Below are experts of layer 6 (counted from 0) of a mixture-of-experts language model. Rows are named router (the router's row for the expert), gate (a neuron's input weights, with its number), up (a neuron's input weights, with its number) and show model dimensions 0-127. Each number is 50 + 10 x the weight over its row's rms, rounded and kept within 0 to 99.
Before each expert's rows: "mostly gets" lists some tokens that are sent to it at least half of the time; "comes after" lists some tokens at least twice as common just before its tokens as in all text. This comes from a sample of Wikipedia text that the model never trained on. Tokens count by the router's weight.

# expert 27
mostly gets: " att", " gu", " pro", " pr", " int", " dr"
comes after: " the", " a", " and", " of", " with", "'s"
router:54 42 63 45 39 49 42 53 51 52 51 32 60 49 30 41 46 56 46 70 61 54 48 72 26 63 40 57 52 47 64 40 57 47 48 62 68 53 50 52 51 46 48 48 45 62 49 39 58 40 40 40 54 37 52 42 36 41 28 63 44 53 55 45 54 44 66 49 42 62 36 44 56 44 55 62 41 50 38 47 48 27 53 54 51 64 70 42 33 36 43 50 49 59 55 42 58 64 80 43 43 50 43 40 51 31 53 36 41 47 50 55 36 59 55 52 44 28 35 49 47 53 42 45 45 62 51 58
gate0:63 59 49 30 57 48 50 58 62 39 40 43 61 54 34 65 33 63 55 56 55 62 60 43 65 33 46 58 54 46 58 53 36 62 39 69 67 48 55 53 37 53 51 57 50 37 56 50 69 40 34 62 61 56 60 60 45 63 21 51 45 41 53 47 55 49 49 32 64 42 51 37 54 46 40 50 58 42 50 51 58 39 47 47 44 44 47 42 47 49 29 61 51 51 53 47 44 79 56 55 51 46 53 32 47 37 51 56 38 44 37 52 72 43 49 62 33 65 60 53 63 59 38 45 49 52 42 49
up0:48 33 46 68 43 43 60 51 49 39 59 79 53 58 54 70 64 44 35 57 53 47 70 56 53 52 49 43 51 51 53 30 48 43 50 49 55 42 56 48 46 54 60 56 39 50 44 47 53 42 37 54 54 35 35 55 53 35 61 49 77 48 70 56 50 38 47 42 51 73 51 62 42 43 60 46 52 55 60 59 61 47 45 46 51 49 46 75 49 62 58 50 66 60 44 47 53 53 52 59 44 51 45 55 40 48 59 34 52 42 55 52 59 61 48 62 50 47 26 36 58 35 34 75 46 63 49 68

# expert 31
mostly gets: " dist", " cont", " eff", " inf", " inc", " prot"
comes after: " the", " a", " an", " and", "'s", " his"
router:50 48 60 43 39 56 41 55 46 61 52 30 56 49 51 42 30 41 45 53 67 53 42 73 41 59 41 56 53 51 65 46 46 50 49 67 61 58 50 60 50 47 57 47 51 59 59 43 61 37 51 48 50 51 60 45 42 38 41 56 48 47 65 42 55 42 62 48 41 54 35 38 55 39 49 57 44 50 35 32 41 26 56 69 55 55 66 40 44 39 51 57 44 66 68 31 53 74 81 45 42 47 49 32 61 35 55 39 35 51 43 47 41 58 48 43 47 53 37 45 44 52 35 44 44 65 53 61
gate0:59 54 46 40 44 38 44 36 64 60 53 49 60 41 50 51 50 68 33 28 39 36 58 48 42 46 31 49 62 57 53 58 66 55 59 37 59 65 67 45 53 51 52 38 54 76 58 46 61 65 37 47 67 63 63 54 33 51 55 33 61 49 59 48 40 50 67 46 66 67 52 49 60 51 57 65 33 39 41 60 44 40 47 61 61 56 48 47 52 38 53 42 43 51 43 38 42 49 40 41 35 47 55 72 51 54 51 57 47 50 41 52 56 66 48 63 55 60 40 46 43 64 67 44 37 54 41 54
up0:76 46 47 60 52 44 49 52 53 50 42 60 55 73 63 53 51 56 57 45 53 35 56 57 58 54 47 49 57 67 63 61 56 64 66 47 61 50 43 53 43 58 64 56 46 45 36 44 40 47 63 40 57 66 49 47 26 54 54 41 48 50 36 52 37 49 47 68 52 76 49 49 50 39 48 63 55 36 47 50 67 59 54 53 61 46 59 38 56 58 58 47 73 51 38 52 46 49 43 40 56 63 63 48 59 53 57 51 38 65 46 40 68 43 54 48 43 46 35 41 55 43 40 86 49 53 36 66

# expert 21
mostly gets: " veh", " metal", " paint", " boy", " po", " drug"
comes after: " the", " The", " a", "The", " of", " c"
router:50 44 55 34 43 55 45 40 40 57 57 33 62 49 46 38 39 50 49 44 66 54 44 71 37 57 32 62 57 47 69 39 48 52 47 59 57 62 47 47 50 53 47 51 49 52 57 44 56 39 36 43 52 36 52 45 53 36 42 52 39 52 69 48 48 45 55 40 35 60 44 32 43 39 44 54 35 44 35 44 50 18 53 56 51 60 62 34 42 34 44 52 55 54 46 25 56 77 63 49 43 51 36 41 50 43 51 41 46 54 37 61 27 52 57 38 49 51 45 50 40 62 45 39 57 63 53 68
gate0:38 46 51 70 61 46 40 59 56 62 41 58 53 41 43 49 47 55 57 57 50 42 41 55 34 35 41 43 52 37 69 50 27 46 53 62 39 38 47 53 54 59 54 54 41 31 72 50 47 50 57 66 50 36 51 53 42 49 50 52 64 71 45 43 61 64 45 47 54 61 50 41 67 45 56 46 38 44 51 59 52 41 54 66 31 49 55 57 49 54 75 59 53 66 28 64 38 42 45 52 58 40 59 40 58 53 67 56 36 78 46 54 54 51 45 51 58 45 31 53 53 49 35 51 39 44 51 62
up0:49 55 37 50 44 46 51 55 17 53 44 50 38 52 58 53 58 35 51 62 60 51 48 51 56 47 40 44 54 57 51 39 53 46 28 53 56 49 51 54 57 60 59 54 77 27 41 61 55 58 45 62 37 19 56 48 57 60 51 53 58 47 46 58 52 68 31 59 46 38 60 39 49 68 72 44 45 60 45 48 46 44 62 58 50 43 54 57 45 51 51 54 53 40 45 41 58 43 57 70 51 38 57 58 60 35 47 48 51 47 41 64 54 52 71 57 45 80 48 47 43 45 35 59 44 44 46 42